Experts of a small language model.
Size: vocabulary 16384, 13.1M parameters.
Experts: 64 squared ReLU neurons an expert, 4 picks a token.
Training: a variant of Muon for the experts, 7732 steps.
Below are experts of layer 5 (counted from 0) of a mixture-of-experts language model. Rows are named router (the router's row for the expert) and show model dimensions 0-95. Each number is 50 + 10 x the weight over its row's rms, rounded and kept within 0 to 99.
After each expert's rows: a language model's description of what the expert responds to. This comes from a sample of Wikipedia text that the model never trained on.

# expert 24
router:51 65 38 36 46 44 52 58 33 77 49 54 60 62 51 52 57 50 45 38 64 69 43 44 57 37 46 54 63 53 38 42 59 60 35 52 43 45 51 55 64 46 29 65 42 55 36 52 53 59 56 49 55 43 46 64 44 31 40 55 52 37 47 71 63 51 44 31 53 56 49 64 40 54 53 26 53 47 47 71 55 60 42 45 54 43 39 55 47 31 54 52 59 58 52 52
Closing parentheses, quotes, brackets, commas and periods ending a term or list item, common in chemistry, math formulas and glossaries.

# expert 49
router:39 44 44 50 42 52 61 54 50 45 64 69 56 44 48 59 54 52 57 44 49 43 35 43 41 62 59 74 40 39 40 66 52 59 43 40 30 69 44 60 41 41 45 67 43 33 40 47 42 51 60 53 65 67 52 51 40 50 44 54 64 42 48 43 56 64 39 30 49 50 54 64 62 69 55 39 68 43 47 61 59 46 46 54 49 40 37 33 45 55 56 66 44 47 45 40
Structural tokens in wiki tables, such as the period in "No.", column headers like Title, Country and Turnout, closing quotes, and table separator rows.

# expert 42
router:61 48 57 50 42 55 48 52 56 73 67 54 39 34 39 49 47 54 33 37 49 54 66 57 38 59 54 61 55 39 43 41 38 55 60 62 45 45 57 37 43 53 57 35 50 58 47 64 49 43 41 43 56 56 43 32 66 59 39 53 60 47 54 70 55 55 61 27 38 55 34 47 50 35 39 33 59 48 53 50 51 45 38 59 44 32 38 65 48 46 54 71 69 49 51 57
Determiners and adjectives after a/the/its that modify a following noun, e.g. new songs, original content, largest, -season, their lives.

# expert 32
router:68 53 56 45 44 45 43 25 51 63 51 54 62 64 39 59 48 62 39 37 35 53 52 40 46 57 60 46 53 52 54 44 61 46 57 45 55 69 40 31 47 61 46 45 43 61 46 41 50 51 53 63 41 56 32 41 56 49 36 37 38 37 44 55 45 61 43 46 67 48 58 42 55 60 49 72 34 48 60 50 62 37 57 35 57 65 61 67 47 71 57 39 39 46 59 51
Single digits inside four-digit years after the century prefix, such as 18|7|7, 19|5|0s, 20|0|0, mostly in biographies and histories.

# expert 43
router:56 51 36 61 42 59 42 46 47 37 45 45 60 56 62 34 25 39 38 55 32 66 55 57 68 67 53 53 36 61 55 48 58 66 44 60 45 49 48 56 64 34 32 54 63 53 33 69 47 50 37 38 61 43 41 61 43 59 57 38 49 46 53 56 42 51 35 59 71 42 65 38 51 47 55 41 36 50 49 55 49 34 46 45 45 56 62 55 50 58 51 53 55 39 43 45
Pieces inside German, Slavic and other European words and names, such as -en in Tübingen, -in in Kunstverein, š in Ljubiša, and van or von.

# expert 36
router:30 54 66 42 54 62 57 67 42 61 48 55 42 59 36 43 51 41 46 37 51 42 35 41 66 56 53 34 33 55 40 41 58 45 46 32 48 48 66 48 34 34 60 50 44 70 54 39 45 54 48 54 43 33 37 57 49 66 58 52 43 52 44 52 35 43 54 72 42 52 47 61 47 57 36 51 57 43 57 53 39 36 44 45 54 50 68 57 71 53 66 61 47 52 49 63
Prepositions in, on, from, during, until opening time or place phrases, often before dates, e.g. on 15 February, In 1957.

# expert 27
router:36 57 74 55 45 58 46 63 54 66 59 45 55 50 46 53 46 46 63 58 43 46 32 51 57 43 42 43 35 41 40 36 46 38 38 41 54 71 43 54 47 30 64 41 60 62 33 63 48 39 53 48 49 40 57 61 49 44 34 58 46 54 41 55 58 29 55 56 33 39 44 56 64 71 47 45 43 39 51 63 27 52 57 55 38 53 50 48 53 33 56 50 50 52 53 65
Month names after on, in or table pipes in dates from results tables and biographies, such as May 2019, October 1, November 2.

# expert 61
router:53 48 58 43 66 62 69 59 70 60 34 63 60 47 51 26 53 51 56 51 58 43 27 44 62 40 63 53 52 40 76 53 53 44 58 49 50 62 56 46 54 40 52 48 50 45 56 48 63 60 52 47 39 43 59 51 32 58 59 58 45 29 38 39 38 41 44 56 37 55 45 38 62 50 51 38 49 59 34 57 34 59 50 51 45 60 55 40 64 46 34 42 52 45 65 38
Prepositions and commas after biography or plot verbs, such as "married to", "died of", "friendship with", and plot verbs like tells, learns, says.

# expert 38
router:36 45 40 38 39 57 47 50 62 67 49 56 63 63 36 37 59 52 36 57 63 57 31 31 31 48 37 53 59 50 61 53 62 63 56 48 70 33 53 41 55 65 33 51 52 61 50 58 60 43 70 59 61 35 57 56 47 35 46 51 54 44 42 52 65 54 36 55 41 50 39 41 37 56 55 55 49 59 51 35 51 58 51 49 48 40 40 42 75 45 49 44 42 51 52 57
Percent signs after numbers and population nouns in census-style text: "14.1%", children, households, residents, population, closing parentheses after units.

# expert 50
router:48 61 52 42 51 26 38 54 58 27 42 43 54 44 47 46 43 45 71 57 50 56 57 39 66 59 68 55 35 49 47 50 57 59 50 66 65 55 53 51 35 41 44 47 58 53 51 47 45 54 50 30 46 47 60 67 48 62 44 61 55 46 34 54 35 53 32 62 54 47 62 38 58 75 63 30 58 59 40 46 38 57 50 60 51 51 60 36 35 62 44 55 57 55 46 52
Middle and final pieces of Western personal names and surnames, such as G|len, McG|ill|oway, Mac|don|ald, Sch|midt, plus names like Frank.

# expert 14
router:51 48 66 47 66 49 62 59 33 50 32 44 51 47 55 36 42 45 32 51 60 41 38 54 58 41 51 48 58 57 55 48 50 49 60 44 42 36 66 58 45 31 36 62 42 45 56 36 62 76 37 49 41 61 39 45 38 41 62 54 43 54 74 33 45 55 43 57 44 54 61 60 40 39 54 50 63 61 57 52 56 58 54 41 40 33 66 47 57 38 41 46 65 38 53 47
Prepositions and particles such as de, en, con, et, of, with, especially in Romance names and taxonomic lists; also word-initial "de" in degraded, deceased.

# expert 41
router:48 53 64 59 62 47 31 60 54 23 36 42 44 60 44 62 61 48 59 67 58 56 63 43 64 54 45 35 39 56 41 56 35 44 53 49 65 38 38 70 37 45 57 55 58 45 69 58 44 45 47 54 45 48 48 54 49 41 61 52 30 57 53 43 34 47 63 51 42 47 62 63 56 60 48 66 35 50 38 37 52 62 53 46 60 64 55 36 45 52 30 50 54 52 49 39
First word piece of surnames or rarer proper names after a first name, such as Abrams, Cerrone, Ogilvie, Buchan, Umayyads.

# expert 0
router:51 58 43 74 38 50 45 47 55 27 54 41 47 54 48 53 66 41 52 28 61 61 52 62 53 52 32 37 51 48 54 48 54 57 58 40 30 59 52 59 48 70 52 45 37 51 52 34 55 36 37 47 39 55 74 48 59 55 39 52 59 60 49 48 40 57 42 57 51 37 55 71 45 65 55 73 47 52 51 55 51 57 47 43 42 67 51 47 45 52 35 66 52 48 39 36
Single capital letters opening a proper name or sentence, often after a heading, quote or bracket, e.g. C(enter), G(onzalez), P(rincess).

# expert 28
router:50 38 24 52 35 37 41 48 48 48 53 37 56 60 65 51 48 55 47 61 46 54 67 44 54 43 46 45 41 43 65 40 65 52 46 53 56 61 31 48 65 38 46 63 71 45 51 62 46 33 53 34 58 48 62 62 37 47 36 67 48 39 52 39 61 45 62 61 64 57 58 37 55 56 64 53 36 65 38 46 40 47 59 58 50 43 27 42 52 63 55 52 49 51 43 50
Word-final pieces ending in s, such as ers, ors, ians, in surnames, team names and plurals, e.g. Connors, Porsche, Davies.

# expert 13
router:49 46 56 54 48 67 46 44 45 33 45 64 41 40 51 49 43 51 51 47 63 42 50 48 39 51 50 41 71 35 37 56 54 48 55 45 35 63 43 35 44 60 64 68 39 41 61 39 55 30 51 67 60 45 40 42 64 35 50 44 57 56 57 55 52 43 58 43 52 44 49 38 42 64 62 68 40 39 38 62 70 41 58 72 45 54 64 45 53 46 39 44 36 35 64 48
Line-initial dashes in biography infoboxes, such as the dash before Weight or Relatives, plus degree, minute and slash marks in coordinates and spaces before years.

# expert 31
router:49 43 49 49 49 65 69 52 50 26 32 58 63 38 45 36 55 47 54 48 60 49 39 42 21 53 69 40 65 53 51 40 54 54 46 57 39 63 59 46 60 65 59 59 46 32 53 36 66 43 48 86 57 43 48 45 44 50 39 54 41 64 48 66 46 63 57 52 60 47 51 49 47 46 41 45 30 48 49 46 52 49 46 45 50 49 47 46 52 57 53 40 42 41 60 62
First token of a new line in infoboxes, lists and tables: a bullet dash, table pipe, or heading equals sign, as in "- Preceded by" or "| Mantas".

# expert 52
router:77 41 56 50 53 55 59 49 42 57 48 62 64 43 50 53 59 36 67 50 47 47 40 50 36 60 70 40 41 60 59 44 51 36 30 41 47 63 52 68 56 57 61 66 44 45 32 47 60 41 59 66 46 45 38 47 58 51 52 54 41 32 44 55 39 38 46 68 39 58 57 41 52 49 44 32 56 43 36 43 36 45 46 60 43 51 33 47 36 61 48 58 54 46 67 58
Pipe separators between table cells in sports results, discographies and standings, plus at before opponents and @ or arrows.

# expert 46
router:39 58 40 36 49 53 57 75 43 63 51 42 41 46 39 53 44 57 56 49 55 58 60 53 50 37 45 52 43 56 49 56 39 37 46 46 47 41 44 49 56 45 52 57 46 64 47 59 54 40 64 36 68 33 53 46 55 52 50 71 45 28 48 46 56 69 63 44 61 65 58 64 67 65 60 50 58 42 53 43 54 67 39 24 56 31 36 59 55 51 51 45 35 63 60 57
Clause-opening function words such as there, that, which, who, all, both, and number words one, two, three.

# expert 44
router:44 61 50 48 44 48 71 57 56 58 54 54 70 61 57 48 50 45 68 40 52 64 33 55 44 27 63 49 38 67 39 40 52 42 29 58 25 47 38 56 28 63 44 58 40 48 43 35 47 54 52 62 41 46 55 50 46 51 60 57 49 53 36 43 45 38 54 48 61 63 41 48 38 51 64 44 61 53 48 54 38 50 36 48 35 53 50 47 55 33 34 56 63 60 57 52
Pipe cell separators in wiki tables, especially election results after Scattering or Write-in rows, plus apostrophes in French titles like d'un.

# expert 30
router:49 46 49 30 51 54 36 41 44 37 50 41 53 62 61 34 46 68 65 64 52 51 40 43 48 52 52 59 41 52 58 53 61 56 47 63 66 56 42 52 56 68 55 42 56 38 42 79 49 39 31 50 52 60 63 62 34 53 41 43 45 42 54 45 50 44 56 57 41 37 42 43 51 43 54 37 29 51 40 54 47 56 52 54 61 61 26 40 38 48 55 35 69 50 47 67
Political party words and parts of place or school names in tables, e.g. Democratic, Liberal, Bowling (Green), Papua, Missouri State.

# expert 47
router:46 59 55 62 40 53 66 48 50 37 52 71 65 64 51 36 57 59 55 40 47 52 28 44 36 41 42 43 39 50 53 57 65 46 36 43 31 50 62 60 57 46 45 50 49 51 46 47 47 64 42 71 47 38 54 52 48 54 66 53 64 51 56 51 52 55 50 77 41 64 44 46 43 33 51 35 42 62 41 41 30 47 36 46 45 37 32 48 58 56 42 45 41 56 67 55
Pipe characters between table cells, especially between athlete names and results or countries in sports and medal tables, and semicolons in lists.

# expert 37
router:58 57 50 50 37 65 60 51 41 56 72 50 50 50 47 38 44 52 59 41 40 56 76 47 38 56 45 38 53 45 34 52 57 68 39 68 64 59 29 42 39 60 63 33 59 59 66 55 42 61 66 32 39 46 56 51 64 58 44 65 56 43 35 48 58 48 58 48 40 62 44 51 51 39 58 33 40 47 49 38 48 41 53 42 31 39 45 41 44 46 59 48 51 55 47 42
Ordinal endings and ordinal words, such as the th in 16th century, nd in 2nd, first, second and opening, often before century, Division or round.

# expert 54
router:42 49 36 42 52 46 49 56 44 41 48 37 50 44 41 54 73 49 70 67 31 51 43 66 48 52 40 52 55 51 44 45 64 54 57 50 47 56 39 30 64 27 52 59 41 48 38 58 61 58 57 38 56 48 47 58 37 46 52 56 54 49 38 59 68 52 51 32 48 67 59 44 47 33 62 40 43 39 39 59 51 62 51 43 65 64 57 47 39 53 71 57 72 41 51 48
Final pieces of titles and names in headings, infoboxes and captions, e.g. George Michael chronology, Doggystyle, Santiago General Cemetery, Location.

# expert 4
router:65 63 48 32 48 54 54 57 36 64 48 29 58 43 57 48 57 47 68 52 48 58 36 66 55 39 47 41 53 66 55 50 59 59 46 61 40 45 56 56 75 53 51 50 38 47 59 48 59 51 52 44 64 34 50 69 35 60 40 50 46 37 41 68 50 38 58 53 44 60 62 52 55 39 58 31 49 50 37 55 38 59 45 38 60 58 44 45 50 31 47 55 69 44 37 64
Word pieces and separators inside proper names in lists, tables and scores, such as Yooka, Gurney, Guwahati, commas between species names.

# expert 10
router:49 55 58 67 37 46 41 54 54 68 55 39 62 71 59 64 62 44 32 40 57 36 65 41 51 53 62 55 49 47 58 57 68 51 52 43 61 51 67 38 67 54 49 43 56 54 52 49 54 34 56 34 57 71 51 34 60 53 45 44 51 55 30 37 60 49 40 30 45 44 37 46 42 32 39 53 60 55 55 54 52 61 62 52 61 45 49 52 60 33 61 56 48 52 41 63
Nouns naming fields, activities or domains after a, his, of or in, such as music, history, research, education.

# expert 2
router:45 55 46 38 44 50 65 56 34 43 46 67 56 43 33 48 40 55 56 56 62 56 46 53 31 53 40 42 52 54 35 45 56 53 47 37 42 50 59 33 72 56 50 57 28 45 35 47 60 51 46 79 34 55 54 42 44 61 63 57 59 54 51 57 45 64 68 61 54 54 42 39 42 48 59 40 41 47 44 45 56 56 40 70 44 48 49 45 59 47 53 38 60 41 78 49
Separators right after a field name or item in infoboxes, tables and lists, such as colons, semicolons and pipes: "Locale:", "Party |", "System;".

# expert 1
router:55 44 29 44 53 55 39 36 61 71 56 67 61 58 50 47 36 57 47 43 63 48 31 49 52 43 45 35 56 68 64 41 57 49 48 39 50 43 53 30 62 56 48 60 50 56 41 43 65 41 57 60 44 47 64 52 44 34 49 59 39 50 53 48 55 43 43 66 52 32 38 47 26 51 56 53 62 49 73 48 52 56 43 51 53 53 67 26 58 47 47 53 55 36 59 51
Commas in running prose, including those ending clauses or lists and inside numbers, such as "10,000", "the date, identifying", "free will, guilt".

# expert 17
router:38 42 58 46 50 62 54 35 34 44 44 45 53 31 49 40 51 48 48 54 43 50 36 59 63 55 41 42 75 52 62 48 59 51 52 58 25 45 55 52 44 49 61 49 46 37 73 46 55 57 31 75 64 51 33 58 36 45 54 55 47 65 55 44 60 58 62 55 62 60 58 43 33 42 53 45 60 61 47 63 59 48 53 39 47 45 37 58 43 37 35 40 57 36 52 58
Line-initial dashes and bullets in infobox lists (time zone, summer DST, neighbouring places), plus first bytes of CJK, Thai, Greek and Tamil characters.

# expert 62
router:36 39 56 48 29 38 46 52 44 51 57 49 52 47 52 48 59 59 37 54 54 55 56 57 43 49 23 56 59 39 37 44 40 43 48 49 53 42 68 70 61 32 52 45 49 57 77 59 61 53 38 66 50 57 42 37 58 37 42 44 66 70 66 56 65 56 33 49 49 54 34 50 25 65 53 50 61 56 44 58 49 52 60 46 49 38 40 50 51 44 57 54 44 54 45 47
Unit abbreviations right after numbers in infoboxes, such as km, sq mi, ft, mm, hp, °N, ″W, plus UTC time zones.

# expert 12
router:46 56 50 42 52 61 59 65 56 41 44 44 40 53 48 53 36 51 46 45 55 55 46 54 22 48 43 53 72 41 56 55 28 51 44 46 56 36 57 57 34 60 57 51 48 60 56 69 58 67 31 48 59 39 54 49 72 63 69 38 49 36 42 58 57 59 55 27 48 55 69 59 55 57 33 38 50 36 49 54 43 49 50 44 44 52 46 44 58 42 46 37 57 58 36 58
The article an/An after verbs and prepositions, plus word starts like ad(miral), Bi(athlon), An(alytic), and the words per, most, the.

# expert 22
router:50 34 35 55 61 35 30 46 50 46 59 42 66 36 52 65 50 57 60 53 46 66 54 53 63 67 50 55 46 68 55 44 71 66 56 63 47 47 44 61 57 47 43 47 42 32 56 61 33 49 52 41 44 31 49 58 51 56 59 49 53 41 38 61 43 39 57 47 61 54 60 39 65 43 53 35 59 54 52 52 43 44 40 40 67 49 36 63 38 43 58 32 46 39 35 61
Inner syllables of Chinese, Korean, Japanese and Thai names after an initial capital, such as Xiaoxia, Yoon, Zhaoxuan, plus acronym endings.

# expert 33
router:35 62 56 33 54 62 72 57 41 55 44 61 28 42 50 48 36 50 43 45 42 39 28 46 68 34 61 55 44 38 56 44 29 40 49 38 48 67 57 58 40 46 70 44 49 55 38 40 50 51 36 58 50 51 44 52 38 69 64 42 63 61 53 34 40 56 59 49 40 58 49 61 54 52 41 52 56 41 49 50 36 46 42 40 48 55 59 43 47 46 70 65 53 49 55 54
Prepositions introducing noun phrases, especially of, for, by, during, after, including headings like Medals by sport and Results by county.

# expert 48
router:42 53 64 41 86 63 65 55 56 62 37 51 32 52 58 49 45 53 36 42 43 31 36 52 69 39 56 69 50 41 57 44 46 55 49 51 55 54 51 55 51 33 42 53 45 44 52 37 40 53 48 35 42 44 60 53 43 55 60 53 55 46 48 54 42 56 45 55 52 48 44 48 65 44 32 48 69 40 49 48 53 41 44 54 43 25 60 61 54 34 71 50 56 64 60 47
Verb-final pieces and prepositions coming right before an object, e.g. analy-ze, modern-ise, oppose, of, with, between, using.

# expert 9
router:52 57 52 56 52 41 65 48 45 66 46 55 36 43 55 63 32 59 45 44 55 31 55 59 63 25 53 57 58 54 63 44 50 51 58 38 42 55 60 57 49 43 61 42 70 64 24 60 52 55 44 39 39 52 64 53 50 46 43 57 55 33 38 52 57 51 35 30 44 46 38 46 67 58 42 56 66 31 55 45 59 55 49 50 44 41 55 60 72 54 52 46 37 55 60 45
Object pronouns, adverbs and degree words mid-sentence, such as him, them, more, very, so, been, became, and -ally endings.